config.yaml
hidden_size: 256
n_experts: 128
d_expert: 64
routed_scale: 1.0
balance_bias: false
norm: "rmsnorm"
beta1: 0.95
beta2: 0.99
batch_tokens: [65536, 131072, 262144]
train_tokens: 663100000
Below are experts of layer 6 (counted from 0) of a mixture-of-experts language model. Rows are named router (the router's row for the expert) and show model dimensions 0-255. Each number is 200 + 40 x the weight over its row's rms, rounded and kept within 0 to 999.
After each expert's rows: a language model's description of what the expert responds to. This comes from a sample of Wikipedia text that the model never trained on.

# expert 7
router,231,228,191,228,239,215,213,252,203,238,161,226,203,281,279,314,183,188,283,240,204,202,152,217,191,220,246,222,186,188,233,249,228,237,206,128,220,273,253,179,136,222,242,292,209,200,229,181,185,176,178,232,217,158,192,210,248,263,200,187,253,210,163,213,243,136,224,159,238,124,222,160,232,244,196,207,184,189,173,163,187,229,184,208,146,152,110,203,180,125,221,181,117,218,171,203,163,249,224,167,232,166,227,218,173,211,266,153,228,161,174,183,181,205,186,315,232,212,256,204,179,166,184,216,257,197,217,202,195,179,142,253,179,267,258,258,187,278,174,141,207,169,174,184,235,254,193,209,204,165,215,233,193,237,148,215,212,150,261,256,177,170,157,244,206,182,136,187,172,243,199,93,258,229,193,223,161,251,235,175,231,102,190,237,192,228,211,119,164,144,220,213,197,209,146,215,169,187,229,176,164,186,266,246,237,206,252,203,192,155,204,213,151,235,178,184,192,147,185,162,189,196,249,182,223,184,169,234,213,194,175,194,208,183,148,217,201,215,210,258,169,0,192,196,160,230,212,223,210,171,189,243,244,170,218,140
What it handles: Name-initial syllables. First syllable pieces of proper names, taxon names and foreign words, such as Mar in Martensson, Ar in Aryan, Pol in Polioptila.

# expert 1
router,243,227,199,199,222,178,210,183,248,166,231,252,137,197,129,216,206,153,152,161,117,245,273,179,211,186,242,150,201,172,255,202,178,168,194,207,193,300,220,190,244,188,137,281,163,195,169,187,247,193,181,164,211,217,247,227,173,241,207,101,176,99,246,251,207,182,252,172,221,178,223,208,279,206,207,186,201,250,207,189,207,222,142,181,200,196,203,214,185,260,115,224,208,207,236,161,128,167,218,211,206,221,179,235,165,292,128,235,232,123,241,236,194,149,191,161,126,204,176,242,207,240,116,213,251,252,155,210,190,140,137,231,191,158,245,157,226,205,241,230,178,226,218,211,253,231,203,96,237,133,169,200,174,235,176,264,235,161,161,195,165,180,270,198,160,152,227,185,125,229,180,150,256,183,248,193,174,186,191,153,181,124,157,166,231,228,274,239,206,182,177,248,177,253,216,238,225,192,242,220,233,203,213,226,219,211,177,181,248,171,259,170,168,201,181,188,191,278,156,229,236,172,201,221,180,176,226,193,225,226,236,195,217,245,192,239,203,168,196,137,229,39,150,182,177,193,241,233,123,239,251,160,124,233,243,230
What it handles: Year digits. Leading digits of four-digit years, especially 1, 8, 9 after "in", "c." or a birth date, as 1473, 1824, 1930s.

# expert 60
router,308,246,161,206,212,177,241,74,200,195,210,184,145,185,169,217,140,266,216,191,156,188,189,227,220,136,192,193,131,175,173,252,196,226,169,168,239,144,240,206,210,163,208,197,232,253,217,205,252,231,152,304,192,271,212,215,217,159,164,242,188,242,174,171,243,182,183,232,183,219,154,251,167,193,262,253,224,272,188,210,161,156,135,187,211,177,158,299,183,232,216,138,160,135,151,141,176,145,198,177,235,239,213,182,259,251,214,236,156,182,189,162,245,141,169,261,258,199,227,222,179,260,192,174,171,175,198,218,255,177,223,212,215,257,201,154,245,180,238,197,157,211,261,215,225,200,216,240,213,233,202,177,203,165,267,193,190,109,234,230,221,223,274,197,157,275,239,197,166,243,210,194,225,86,141,144,182,310,140,133,144,209,199,237,233,134,202,185,161,149,196,243,167,186,235,253,186,199,201,185,222,225,262,222,208,195,159,173,156,157,194,164,145,140,176,179,158,227,243,216,225,233,243,183,205,181,240,188,207,263,218,127,238,196,203,238,206,132,161,280,208,141,224,215,157,174,209,214,158,202,158,148,235,214,196,288
What it handles: Latinate word stems. Middle stems of long Latinate words after prefixes like dis, comp, imp, inex, as in inexcusable, reinsurance, commented.

# expert 62
router,262,225,139,261,210,236,167,190,218,219,195,122,201,219,210,173,178,222,232,205,229,162,136,235,170,247,159,228,158,190,151,140,261,187,319,257,229,180,214,268,188,210,253,161,179,152,220,259,202,145,199,206,188,219,163,223,65,184,235,151,203,235,191,191,225,185,171,146,205,232,143,148,159,145,211,255,226,153,194,190,207,207,228,228,225,187,246,226,186,178,218,256,177,283,185,192,227,165,136,194,216,219,195,197,215,183,286,195,229,171,195,245,205,182,189,138,170,218,275,209,113,260,253,217,227,235,219,147,181,239,163,210,257,144,222,231,148,181,199,241,197,188,213,220,188,225,197,126,242,198,226,270,210,235,224,214,150,239,229,161,160,202,200,121,184,164,193,212,181,274,164,298,214,197,234,213,204,181,186,249,145,220,101,180,200,230,150,222,214,269,184,198,184,211,186,231,198,210,226,211,121,137,214,265,250,166,213,216,192,82,237,211,254,169,262,205,148,261,203,172,233,160,189,140,268,167,262,225,236,161,234,193,156,225,240,163,309,178,196,157,196,223,197,208,254,179,135,213,192,188,274,209,218,167,220,291
What it handles: Descriptive adjectives. Adjectives and adjective endings before nouns, such as small, large, various, political, drug-related, fastest-growing, bacterial.

# expert 19
router,225,223,176,171,214,145,299,202,207,239,196,206,188,259,225,189,222,212,213,133,222,226,150,221,190,172,160,191,196,173,178,231,247,179,268,194,216,125,221,218,248,159,191,137,251,181,185,226,205,178,230,206,240,215,247,117,152,193,171,170,175,201,171,192,254,159,204,220,153,214,237,197,171,154,186,188,224,89,280,254,207,207,260,244,206,196,240,165,221,154,184,168,201,187,140,245,256,219,164,169,247,235,164,125,173,276,175,213,194,155,142,277,172,140,149,154,238,212,222,160,201,163,228,274,223,232,169,163,172,173,189,152,184,220,179,278,165,144,205,282,193,168,276,257,169,179,168,189,277,266,175,242,226,196,190,241,199,265,244,132,197,225,176,179,235,201,165,227,200,248,261,202,211,201,179,154,214,235,173,227,265,208,188,207,211,243,163,172,180,182,172,225,187,248,246,224,181,148,203,270,219,246,274,124,182,206,264,194,130,216,300,188,236,144,164,186,147,168,225,156,243,175,220,225,205,240,211,209,174,144,299,205,187,270,128,166,243,145,223,192,273,209,235,169,239,304,131,250,177,244,172,162,170,252,221,194
What it handles: Infobox field labels. Field names in infobox and taxobox lists before a colon, such as Genus, Coordinates, Language, Affiliation, Media type, Born.

# expert 3
router,198,189,190,182,215,217,141,264,243,208,180,138,160,199,97,168,197,208,208,191,169,117,199,175,175,176,223,205,239,166,263,180,108,202,189,196,175,204,177,262,242,186,173,179,193,191,107,162,221,144,169,151,196,119,178,140,242,185,156,197,239,187,217,243,220,243,174,231,243,148,194,224,169,223,150,246,196,181,171,186,184,200,145,244,208,194,233,118,226,205,209,166,207,233,247,135,218,226,214,305,179,155,279,209,213,249,305,207,262,202,238,162,170,222,214,196,183,224,244,136,108,159,195,186,215,216,187,213,254,202,137,267,141,180,213,185,235,171,152,185,189,214,223,204,285,196,227,197,227,213,284,215,113,195,212,231,211,189,198,260,232,251,208,238,225,202,206,234,239,153,153,126,138,186,139,187,215,239,240,223,192,119,146,212,214,218,276,190,166,276,180,247,160,174,173,216,148,136,225,220,209,282,164,238,199,265,195,203,164,245,195,195,170,151,223,150,247,147,228,196,237,233,229,208,245,267,177,235,219,270,192,194,281,245,219,191,144,181,227,138,152,149,177,172,211,276,289,228,136,206,185,203,256,238,188,161
What it handles: Capitalized word-start fragments. First pieces of split words and names, often capitalized syllables like Po, Bra, Che, Ca, as in Poshtelu, McBride, ballad.

# expert 39
router,171,193,157,223,178,249,167,174,205,126,145,196,164,133,181,202,199,186,194,225,283,213,147,138,260,209,208,203,216,144,132,134,222,227,191,203,275,212,189,243,193,167,226,174,185,206,210,192,161,137,247,239,123,207,198,216,179,213,143,185,210,181,219,211,253,231,257,159,172,111,202,234,162,241,258,250,184,224,146,183,236,192,128,199,191,151,204,166,104,121,192,131,162,215,188,260,181,168,197,203,244,315,260,173,148,83,278,226,221,258,121,254,238,180,227,109,227,232,194,203,162,244,215,144,181,237,230,212,226,159,212,247,170,229,186,196,161,206,120,246,176,193,228,220,206,277,220,271,237,235,154,172,223,209,184,231,249,228,270,221,166,202,166,185,184,201,182,200,226,224,131,159,192,187,220,182,170,232,187,188,246,247,212,219,144,241,236,246,199,230,179,195,157,205,268,156,220,161,189,202,133,236,131,203,213,232,149,215,146,145,219,256,176,175,164,224,217,209,237,253,215,138,199,198,280,225,152,226,249,212,205,126,132,220,206,217,257,167,193,234,183,174,225,223,239,213,251,239,118,146,201,185,273,150,220,155
What it handles: Topic nouns. Content nouns and adjectives naming fields or subjects after the, of or and, such as water, music, art, cancer, metal.

# expert 29
router,209,166,119,210,222,210,156,221,161,134,158,208,192,155,129,197,232,278,219,194,183,218,250,227,215,163,294,241,195,127,211,178,289,206,162,208,162,266,194,140,213,210,153,225,198,187,202,195,164,247,249,170,229,251,252,224,175,184,199,203,227,175,228,170,178,244,188,193,158,215,184,211,192,150,181,190,153,226,249,196,224,167,222,167,162,221,174,128,301,274,254,261,196,253,186,235,253,195,113,183,147,199,198,282,204,216,204,160,200,185,288,161,128,262,138,241,192,227,110,139,274,212,172,209,111,211,171,205,181,149,227,230,215,180,211,158,152,182,184,183,285,191,199,161,144,104,299,132,194,165,183,227,240,192,204,209,280,237,233,200,221,233,213,145,255,215,283,185,242,200,249,251,149,293,216,242,221,193,254,254,118,289,183,237,193,178,154,168,197,206,204,229,241,209,169,225,196,179,226,180,133,189,182,195,172,199,287,190,239,161,198,243,175,193,201,185,184,218,189,220,241,171,193,211,160,227,156,227,138,212,272,189,255,174,215,194,157,174,222,210,271,219,157,204,184,160,144,180,195,177,211,179,131,205,192,222
What it handles: Table row starts. Pipe or space tokens that open a wiki table's header row after a section heading, like | No. | Date, plus the word List.

# expert 37
router,164,186,205,228,209,195,216,233,200,168,170,195,166,200,166,187,172,246,136,211,190,162,178,220,280,144,195,192,242,193,128,152,201,212,169,137,201,238,202,163,121,177,220,113,192,207,152,183,212,218,228,156,102,286,147,131,183,187,151,267,163,128,214,182,189,167,155,193,172,194,218,296,155,257,103,304,281,143,215,165,121,180,172,131,151,166,230,222,198,115,207,157,221,201,232,223,229,110,124,194,258,191,247,190,168,163,147,201,199,306,246,197,214,219,234,119,146,211,243,222,137,225,228,132,209,173,182,203,235,207,210,196,277,122,174,188,149,159,143,162,166,241,173,183,234,139,194,237,222,218,233,215,215,168,253,228,168,164,159,210,165,168,213,209,229,262,169,137,195,201,213,204,222,240,271,145,212,188,123,194,183,190,194,224,231,172,242,203,135,124,233,178,204,180,209,241,187,217,236,240,147,169,192,197,262,224,180,184,173,243,146,235,194,164,169,201,182,227,261,209,200,170,180,134,251,142,158,183,186,134,176,190,147,192,223,179,197,255,201,287,213,218,212,141,225,162,186,192,212,211,177,197,260,224,179,193
What it handles: Spatial and color words. Short nouns and adverbs for position, body parts or color after the or in, such as red, back, end, head, out.

# expert 2
router,243,214,218,183,245,163,185,139,211,292,172,175,183,139,254,232,231,160,191,164,170,253,214,164,147,247,174,186,252,224,178,127,200,156,268,207,150,175,206,164,249,108,216,156,224,192,258,205,196,253,139,184,137,180,166,217,146,142,209,221,232,280,157,241,248,185,141,246,177,203,172,193,154,205,225,226,222,247,208,221,218,204,187,178,249,260,182,228,240,114,225,202,139,227,201,125,210,129,153,166,301,191,186,199,200,271,191,217,237,197,183,196,221,320,173,239,230,218,267,259,200,259,205,170,219,195,205,176,181,195,204,171,157,199,173,222,161,144,140,235,238,237,248,270,181,152,179,182,232,262,241,219,203,227,181,214,155,176,209,150,208,185,220,154,199,179,250,204,227,194,194,257,239,276,194,205,207,214,192,190,174,192,153,219,198,182,165,174,249,213,229,185,176,167,234,260,200,201,203,220,172,184,248,227,182,176,148,186,177,179,224,144,145,188,252,163,110,260,218,135,144,171,162,170,204,172,207,231,239,255,198,155,115,109,270,219,308,114,214,200,253,199,154,194,234,187,87,203,145,247,186,166,220,129,226,176
What it handles: Verb inflection endings. Past and participle endings and verb stems in narrative prose, such as honour-ed, Assum-ed, increasing, led, selected, asks.

# expert 43
router,195,165,202,257,154,144,243,158,145,178,195,185,179,192,150,183,141,169,145,275,287,241,229,171,213,229,244,242,231,189,191,169,162,163,264,211,203,169,206,270,266,152,161,228,221,207,230,242,146,179,174,152,225,179,228,248,171,186,165,252,180,180,239,174,142,248,281,181,147,276,136,188,172,161,197,231,243,237,186,175,318,216,219,179,224,218,231,234,132,227,143,209,233,155,192,175,235,178,190,182,151,214,209,178,193,190,154,202,217,227,200,205,253,167,215,206,207,182,174,213,183,115,288,196,120,229,192,161,171,206,169,227,200,220,155,242,216,227,226,193,297,183,195,223,189,164,191,217,236,175,224,105,173,154,204,116,166,189,170,210,154,216,194,230,308,169,168,224,170,151,219,197,167,258,223,110,187,211,146,128,230,224,233,153,228,208,140,183,184,222,213,247,218,238,182,239,105,175,224,254,166,116,169,179,230,125,210,118,202,144,174,130,189,170,220,142,237,153,195,145,211,216,163,148,258,205,214,258,169,239,191,263,184,121,137,172,152,249,182,255,201,230,162,234,195,190,172,193,159,232,193,234,201,216,268,266
What it handles: Coordinate decimals, word endings. Decimal digits inside geographic coordinates like 41.342083°N, plus derivational suffixes such as ization, ing, ology and table pipes.

# expert 61
router,158,174,178,238,122,281,158,210,151,153,180,215,224,319,170,173,214,166,222,203,206,262,178,212,189,207,189,193,162,187,177,196,173,212,220,274,193,190,145,171,149,227,249,202,232,217,235,172,242,204,132,267,177,242,134,171,155,199,220,226,272,291,178,188,220,176,189,296,143,195,226,207,166,151,217,187,108,216,234,188,195,217,243,180,249,168,234,193,234,182,205,194,213,177,176,201,182,248,229,205,235,271,145,208,245,175,250,273,177,204,142,226,207,154,188,188,216,200,192,225,156,241,236,222,135,178,171,102,184,189,238,190,164,236,251,195,210,101,193,204,273,190,168,154,264,226,161,216,135,223,220,193,202,207,247,174,152,291,185,157,199,203,263,140,229,209,198,253,209,266,125,191,214,233,210,189,160,155,188,275,192,252,107,198,208,203,244,267,215,258,124,185,180,210,184,265,216,242,231,240,157,167,266,207,254,208,174,222,231,123,220,187,199,161,160,215,145,142,284,208,232,215,185,202,179,155,251,179,180,176,204,157,231,158,214,170,191,222,270,253,238,208,194,197,226,238,176,222,187,191,263,88,230,233,186,302
What it handles: Adjective and adverb stems. Adjective stems and suffixes forming descriptive words, especially ly, ous, ful, as in critically, significant, privately, likely.

# expert 36
router,223,198,198,176,231,202,238,226,182,186,281,199,224,142,192,177,150,189,251,190,167,146,124,207,190,217,221,141,225,208,183,156,202,190,244,166,267,244,131,200,206,195,261,273,194,165,152,176,206,187,145,234,189,168,234,142,234,152,163,198,206,135,129,170,210,235,181,78,151,188,239,244,281,215,155,178,276,232,156,113,174,173,235,190,190,151,212,222,189,120,239,151,260,268,245,170,251,234,143,226,261,160,235,246,259,232,231,268,201,239,292,231,184,208,229,119,178,232,232,172,242,256,308,212,181,178,188,185,190,165,200,233,210,199,155,209,164,188,158,198,172,156,187,203,178,263,127,201,172,202,149,200,186,210,240,249,234,253,204,220,172,211,214,292,194,239,179,201,266,187,163,229,206,160,181,249,242,101,132,183,152,211,179,190,243,232,234,250,222,170,197,252,188,173,189,205,181,214,258,230,188,149,209,181,238,139,217,241,151,228,234,222,230,216,175,212,239,234,183,207,282,232,232,177,179,163,142,211,215,116,157,198,196,189,184,229,168,115,216,214,217,154,227,187,257,184,236,290,217,188,256,141,259,237,225,153
What it handles: Prefixes and compass words. Word-initial pieces like re, co, pre, non, inter, and direction words North, South, Eastern that begin compound names.

# expert 22
router,217,232,127,143,211,183,141,130,90,198,201,150,176,173,103,204,193,215,170,233,169,169,161,175,151,255,183,229,222,77,125,141,220,225,299,232,176,188,180,251,258,137,164,191,225,135,227,246,151,187,222,174,114,242,163,163,131,156,247,194,206,183,209,184,146,222,137,171,165,255,199,195,162,215,223,238,176,171,213,178,256,232,189,162,218,188,197,192,212,146,202,227,179,244,154,249,216,187,244,197,214,245,182,129,169,178,211,204,241,251,158,191,207,159,115,216,250,224,222,225,238,205,208,181,202,225,139,236,197,188,176,207,195,186,151,183,184,257,149,242,226,208,262,195,218,164,189,309,194,261,264,107,211,213,166,172,205,150,215,174,181,147,221,271,214,290,259,189,141,241,210,161,178,258,217,204,195,205,168,167,256,219,157,207,106,229,234,175,105,261,217,172,208,170,245,156,202,229,231,197,183,142,264,202,170,185,215,164,189,220,213,150,154,155,244,189,165,188,242,200,128,155,219,161,244,263,200,173,245,202,209,286,203,216,227,209,201,200,201,249,250,135,231,167,251,212,191,139,242,150,187,206,158,196,208,231
What it handles: Abstract noun suffixes. Noun endings and abstract nouns after the, his or its, such as accur-acy, notorie-ty, condolence-s, decision, treatment, name.

# expert 4
router,192,233,184,304,258,187,208,94,122,235,188,181,249,233,106,317,224,242,160,142,162,171,185,179,183,229,182,228,183,181,154,129,201,198,263,156,141,159,202,227,143,168,273,291,213,170,163,226,192,171,171,176,183,167,185,202,242,265,250,187,147,212,244,185,198,169,210,246,210,265,223,176,184,184,172,194,178,161,194,255,266,218,144,244,133,197,192,229,122,208,162,197,96,135,253,187,146,217,240,229,126,211,235,218,201,120,225,153,245,180,180,167,145,218,215,250,197,101,301,201,201,140,191,258,190,138,157,185,186,202,204,212,177,158,195,249,221,209,268,191,254,137,169,171,178,247,203,186,249,223,202,223,237,218,192,197,210,160,218,117,179,221,226,178,157,198,128,158,209,167,192,163,238,201,208,234,163,252,222,182,199,133,162,167,128,237,215,130,182,234,202,177,130,161,180,193,187,204,163,167,191,191,195,101,205,232,242,212,154,155,153,209,204,241,187,169,197,293,182,218,197,229,133,169,192,168,247,205,242,186,220,201,191,157,236,202,203,196,183,218,131,109,212,214,225,206,231,194,192,218,209,199,259,169,177,248
What it handles: Surname endings. Final pieces of personal surnames and place names, often in tables or lists, such as Car-roll, Reynold-s, -son, -ley, Smith.

# expert 56
router,242,238,148,145,275,247,201,128,137,309,174,162,176,182,62,222,177,212,226,234,234,152,179,239,182,143,166,190,231,117,137,107,191,173,241,186,233,213,251,184,277,168,229,146,199,120,218,199,244,178,182,253,160,248,264,224,124,191,219,180,190,193,181,187,177,287,193,118,245,232,140,172,146,202,195,200,215,212,194,198,105,195,144,196,202,155,189,198,199,177,189,202,185,240,135,196,233,143,249,203,186,222,199,175,180,220,271,196,221,213,184,222,277,159,239,185,276,223,268,237,225,242,177,168,239,219,200,172,208,219,152,152,239,190,200,218,191,242,142,236,164,161,263,212,226,190,246,240,226,293,206,173,232,225,183,173,179,189,208,183,257,120,238,338,228,246,252,207,179,225,191,213,211,176,182,217,201,265,155,155,236,124,170,226,180,175,236,208,127,182,176,219,172,166,245,231,151,240,258,187,125,217,224,253,196,228,167,195,244,203,184,173,186,168,202,187,176,287,206,184,189,149,230,200,278,196,221,217,219,265,135,199,180,181,181,158,217,175,197,288,210,218,227,207,215,220,227,202,177,242,214,226,227,155,233,218
What it handles: Abstract activity nouns. Nouns naming activities, processes or events, often after the or a, such as research, development, strike, win, training, market, spectrum.

# expert 48
router,144,128,227,210,170,194,207,203,145,158,277,256,201,147,268,255,279,252,229,174,179,219,251,95,194,244,245,211,177,168,212,266,194,213,205,214,189,168,231,180,247,215,234,233,123,208,155,146,184,185,186,197,186,217,177,252,265,268,188,201,252,189,213,176,152,230,214,187,132,160,219,235,232,234,207,178,189,156,212,285,188,157,177,203,192,169,168,223,200,286,192,212,250,264,199,168,176,184,210,164,259,165,174,168,239,185,167,201,207,157,229,238,198,182,238,197,227,251,188,143,221,163,135,162,191,173,229,229,243,139,222,230,186,262,166,158,213,148,146,185,203,265,165,193,220,228,270,216,307,247,199,267,187,306,136,217,207,188,178,132,230,251,185,169,209,127,143,176,187,160,246,234,181,208,252,135,168,260,266,169,219,212,203,284,239,133,133,176,207,166,194,227,208,158,176,174,242,205,172,230,187,207,169,210,154,191,181,198,283,133,213,250,159,169,183,158,213,201,159,235,161,275,255,220,217,147,220,206,225,258,226,262,223,193,151,233,216,242,246,148,190,193,148,248,210,238,154,138,154,276,203,178,141,160,280,216
What it handles: Dates and weekdays. Day numbers and years in dates, weekday and month names, and on or On before a date, as in on 12 December.

# expert 21
router,220,113,168,106,164,253,201,189,237,180,187,241,265,219,277,156,163,251,200,263,162,289,261,261,140,234,188,260,238,255,119,147,191,260,180,79,200,230,183,168,164,109,172,213,263,265,202,209,252,256,192,187,214,193,232,246,176,172,190,209,230,235,199,182,209,179,200,239,198,284,151,200,230,180,201,180,157,246,214,140,161,212,114,172,165,185,220,197,174,220,140,180,235,115,202,160,237,225,190,258,227,290,227,206,181,177,200,232,211,177,286,180,180,144,193,236,180,225,236,212,204,227,186,254,184,188,227,256,174,215,216,232,198,185,213,235,221,234,201,220,195,217,209,239,149,180,290,184,115,225,167,177,245,158,205,282,258,129,186,258,205,189,184,172,188,221,261,128,252,268,176,194,147,212,163,203,267,139,211,192,224,214,255,166,243,175,235,192,228,232,189,187,165,254,245,206,137,184,222,259,196,190,276,201,230,216,230,166,189,258,134,244,190,206,188,141,243,166,221,174,243,200,224,200,197,180,191,254,229,243,205,172,226,277,142,199,162,186,243,163,241,224,256,141,163,187,226,162,277,177,200,175,140,222,198,201
What it handles: Mixed word pieces, under/pro. Words like under, pro, for, President and ISBN, plus mid-word pieces after a capital initial, as in whirlwind, Microsoft, Tunnel.

# expert 53
router,258,139,212,270,239,199,188,231,230,259,185,174,174,238,222,192,190,230,179,269,201,226,268,243,179,139,164,200,194,133,182,200,172,138,132,188,191,210,207,155,188,196,229,210,242,157,192,204,145,170,256,178,185,273,146,199,166,188,190,194,203,213,201,259,211,194,209,135,219,209,200,203,173,208,252,206,168,184,156,160,134,293,211,179,206,149,179,185,254,226,128,219,144,283,205,182,182,201,232,244,161,140,191,238,172,207,230,179,151,227,229,177,132,178,233,232,200,200,228,176,226,216,214,242,188,212,231,135,231,236,234,170,184,186,289,214,256,226,164,211,235,195,264,288,240,122,243,231,230,224,269,219,243,203,228,256,184,162,272,226,171,238,197,261,250,155,168,199,252,199,191,183,227,98,120,126,243,223,189,192,186,226,145,202,203,230,217,152,220,213,233,256,180,171,198,234,102,230,195,269,211,212,198,191,124,146,314,199,193,174,124,215,211,224,139,188,252,212,216,162,223,174,244,160,208,230,214,161,159,264,171,154,222,179,122,178,120,203,160,201,219,181,195,213,191,226,254,222,176,169,247,303,131,305,236,134
What it handles: Short word beginnings. Short capitalized or lowercase starting pieces like St, Car, Gen, Co, Mr, Ltd, plus there and man, in names and prose.

# expert 12
router,189,231,207,256,180,206,224,203,158,174,199,152,212,267,129,244,168,182,204,213,210,161,186,186,175,245,194,179,162,234,232,195,260,185,256,112,168,188,200,289,236,162,226,254,257,186,267,197,178,209,164,176,212,203,222,179,218,185,182,191,207,174,212,212,221,120,196,151,182,242,162,226,236,146,181,269,291,252,107,238,262,275,282,228,212,202,237,196,190,170,235,248,197,188,222,209,241,177,230,169,206,160,132,215,194,163,178,209,142,192,170,183,123,190,201,180,214,186,225,214,233,193,252,182,193,220,200,189,171,260,183,200,274,193,205,203,215,256,246,257,219,160,223,176,121,184,244,167,253,150,204,219,134,174,162,176,184,193,185,139,164,210,245,194,193,197,153,143,232,120,155,249,192,137,148,79,257,144,166,197,176,125,250,249,198,211,201,194,210,205,194,188,173,210,261,234,283,268,247,236,222,151,144,133,148,137,256,181,166,117,234,244,262,133,152,139,233,211,173,158,172,239,151,185,199,172,279,184,271,151,179,217,218,159,153,196,195,247,264,147,177,147,170,224,191,194,203,140,238,159,177,270,174,179,156,245
What it handles: Table digits and fields. Digits inside table cells, dates and coordinates, column-separating pipes in table headers, and place or title words like County, Pradesh, III.

# expert 34
router,131,175,141,176,205,202,308,170,213,236,216,228,169,263,210,251,213,147,160,220,151,200,186,216,159,220,208,197,221,216,227,296,165,131,194,219,219,172,239,154,183,210,270,121,138,169,154,127,146,210,185,184,242,215,134,199,172,237,224,184,257,219,173,184,192,291,217,129,194,212,224,195,187,230,222,214,229,242,168,181,186,200,136,214,268,253,211,199,204,212,226,155,181,235,162,212,216,233,247,174,207,180,119,201,183,188,200,218,232,203,130,208,169,175,184,174,257,153,173,206,225,207,157,226,214,226,252,234,225,157,235,139,144,197,113,268,140,191,214,191,247,238,201,210,172,210,181,171,168,114,173,246,232,179,175,169,253,207,291,215,244,220,202,187,191,123,175,192,143,152,151,192,144,113,153,194,198,225,264,198,247,165,289,272,200,291,209,161,212,232,248,184,182,168,197,183,147,176,213,254,270,266,147,184,158,232,134,209,208,160,206,152,228,280,207,207,185,191,247,151,196,182,168,275,184,200,209,214,147,119,157,166,231,169,141,214,172,220,260,168,249,103,145,253,126,203,202,232,133,202,186,211,201,147,172,224
What it handles: Sentence-initial pronouns. Pronoun subjects and relatives starting clauses, like It, This, There, which, who, they; also It and Me in song titles.

# expert 35
router,190,138,198,164,174,195,208,153,219,135,184,222,205,144,171,236,139,216,248,248,200,197,160,183,189,256,203,227,220,173,263,175,208,252,186,206,194,269,182,139,214,222,175,200,168,155,246,176,132,178,162,185,194,271,115,181,274,150,175,277,194,237,145,263,159,174,266,221,222,183,237,236,179,249,290,147,176,235,205,150,193,203,200,198,226,242,126,132,239,203,211,192,187,203,162,248,138,141,164,178,194,138,172,133,212,264,202,148,227,190,147,159,238,215,186,248,226,168,153,214,141,155,198,214,110,190,226,131,266,240,257,230,183,138,154,219,137,224,185,272,159,142,222,187,203,139,174,254,209,285,174,143,157,154,193,195,238,242,117,193,252,160,224,202,197,166,118,174,157,198,186,254,183,226,227,137,150,195,257,218,210,224,141,188,247,224,222,133,253,202,212,133,187,184,275,182,198,245,236,227,230,220,180,215,187,212,148,191,230,219,187,196,225,172,224,223,224,202,91,183,134,248,254,230,204,165,193,231,188,230,150,215,217,155,184,254,148,251,200,263,161,205,222,211,233,155,179,139,216,153,242,102,240,196,177,231
What it handles: Music chart names. Words and digits inside record chart names in chart tables and prose, such as Billboard Hot 100, Top 40, Albums, Chart, based.

# expert 8
router,199,174,240,185,286,160,163,222,177,158,162,207,241,181,177,181,163,164,163,200,149,230,216,225,137,222,221,232,176,158,253,215,141,217,155,229,189,261,181,162,187,211,197,214,218,241,176,186,266,147,247,246,142,198,158,206,239,182,199,165,163,223,200,212,218,242,236,225,173,148,214,221,239,257,251,160,190,226,177,204,198,137,193,197,160,128,230,163,241,210,188,169,233,250,288,238,205,189,191,196,234,256,237,168,287,255,243,243,110,210,189,106,203,145,239,204,171,200,235,111,230,205,105,249,196,181,204,252,189,214,143,205,208,210,129,223,231,173,202,228,223,163,137,275,262,155,231,290,95,238,174,203,146,169,209,248,236,152,121,239,232,204,196,269,241,236,177,227,194,164,103,186,213,205,132,194,182,223,176,225,157,162,230,152,201,215,263,211,190,249,109,232,132,208,160,135,205,200,248,243,256,283,223,205,178,205,178,136,112,183,239,184,184,172,273,202,250,226,236,179,262,249,255,170,190,207,226,183,178,242,209,190,218,158,174,254,189,247,205,166,200,215,172,191,212,282,243,203,233,202,170,249,180,194,222,111
What it handles: Syllable-start word pieces. Opening two-letter pieces of longer words and names, mostly con/Con, Lo, Ho, Hu, Cor, as in con-troversies, Hu-racán, cu-besat.

# expert 16
router,157,215,220,228,233,184,159,242,148,139,253,208,227,270,124,193,218,228,162,132,209,201,159,201,249,205,155,134,186,127,183,133,268,187,165,163,269,207,180,212,147,234,143,284,218,196,147,198,220,270,180,189,178,135,267,177,202,272,144,258,260,193,159,214,208,156,204,188,216,185,177,134,167,202,186,235,234,215,133,192,224,132,239,283,114,190,208,138,219,129,192,162,280,233,277,178,272,197,211,223,81,213,237,215,218,233,142,212,233,229,145,212,194,189,162,195,196,185,241,158,217,179,211,278,217,152,184,252,217,158,259,188,181,188,191,201,173,214,145,207,182,149,196,203,211,218,175,200,306,169,148,223,179,193,194,155,187,211,102,147,207,221,156,234,172,243,258,175,259,244,225,178,277,192,229,236,188,191,218,213,119,255,209,232,207,197,280,195,188,174,191,121,230,214,181,148,251,271,194,184,169,252,221,214,220,154,230,219,167,197,165,231,211,230,175,194,197,207,157,192,183,187,256,258,237,257,196,215,208,168,184,124,231,224,244,236,213,205,210,241,224,254,226,210,158,195,131,255,215,267,228,168,270,195,140,154
What it handles: List line breaks. Line breaks ending items in dash lists and before headings, plus word-initial prefixes like Al-, non-, Anti, Ben, Bou.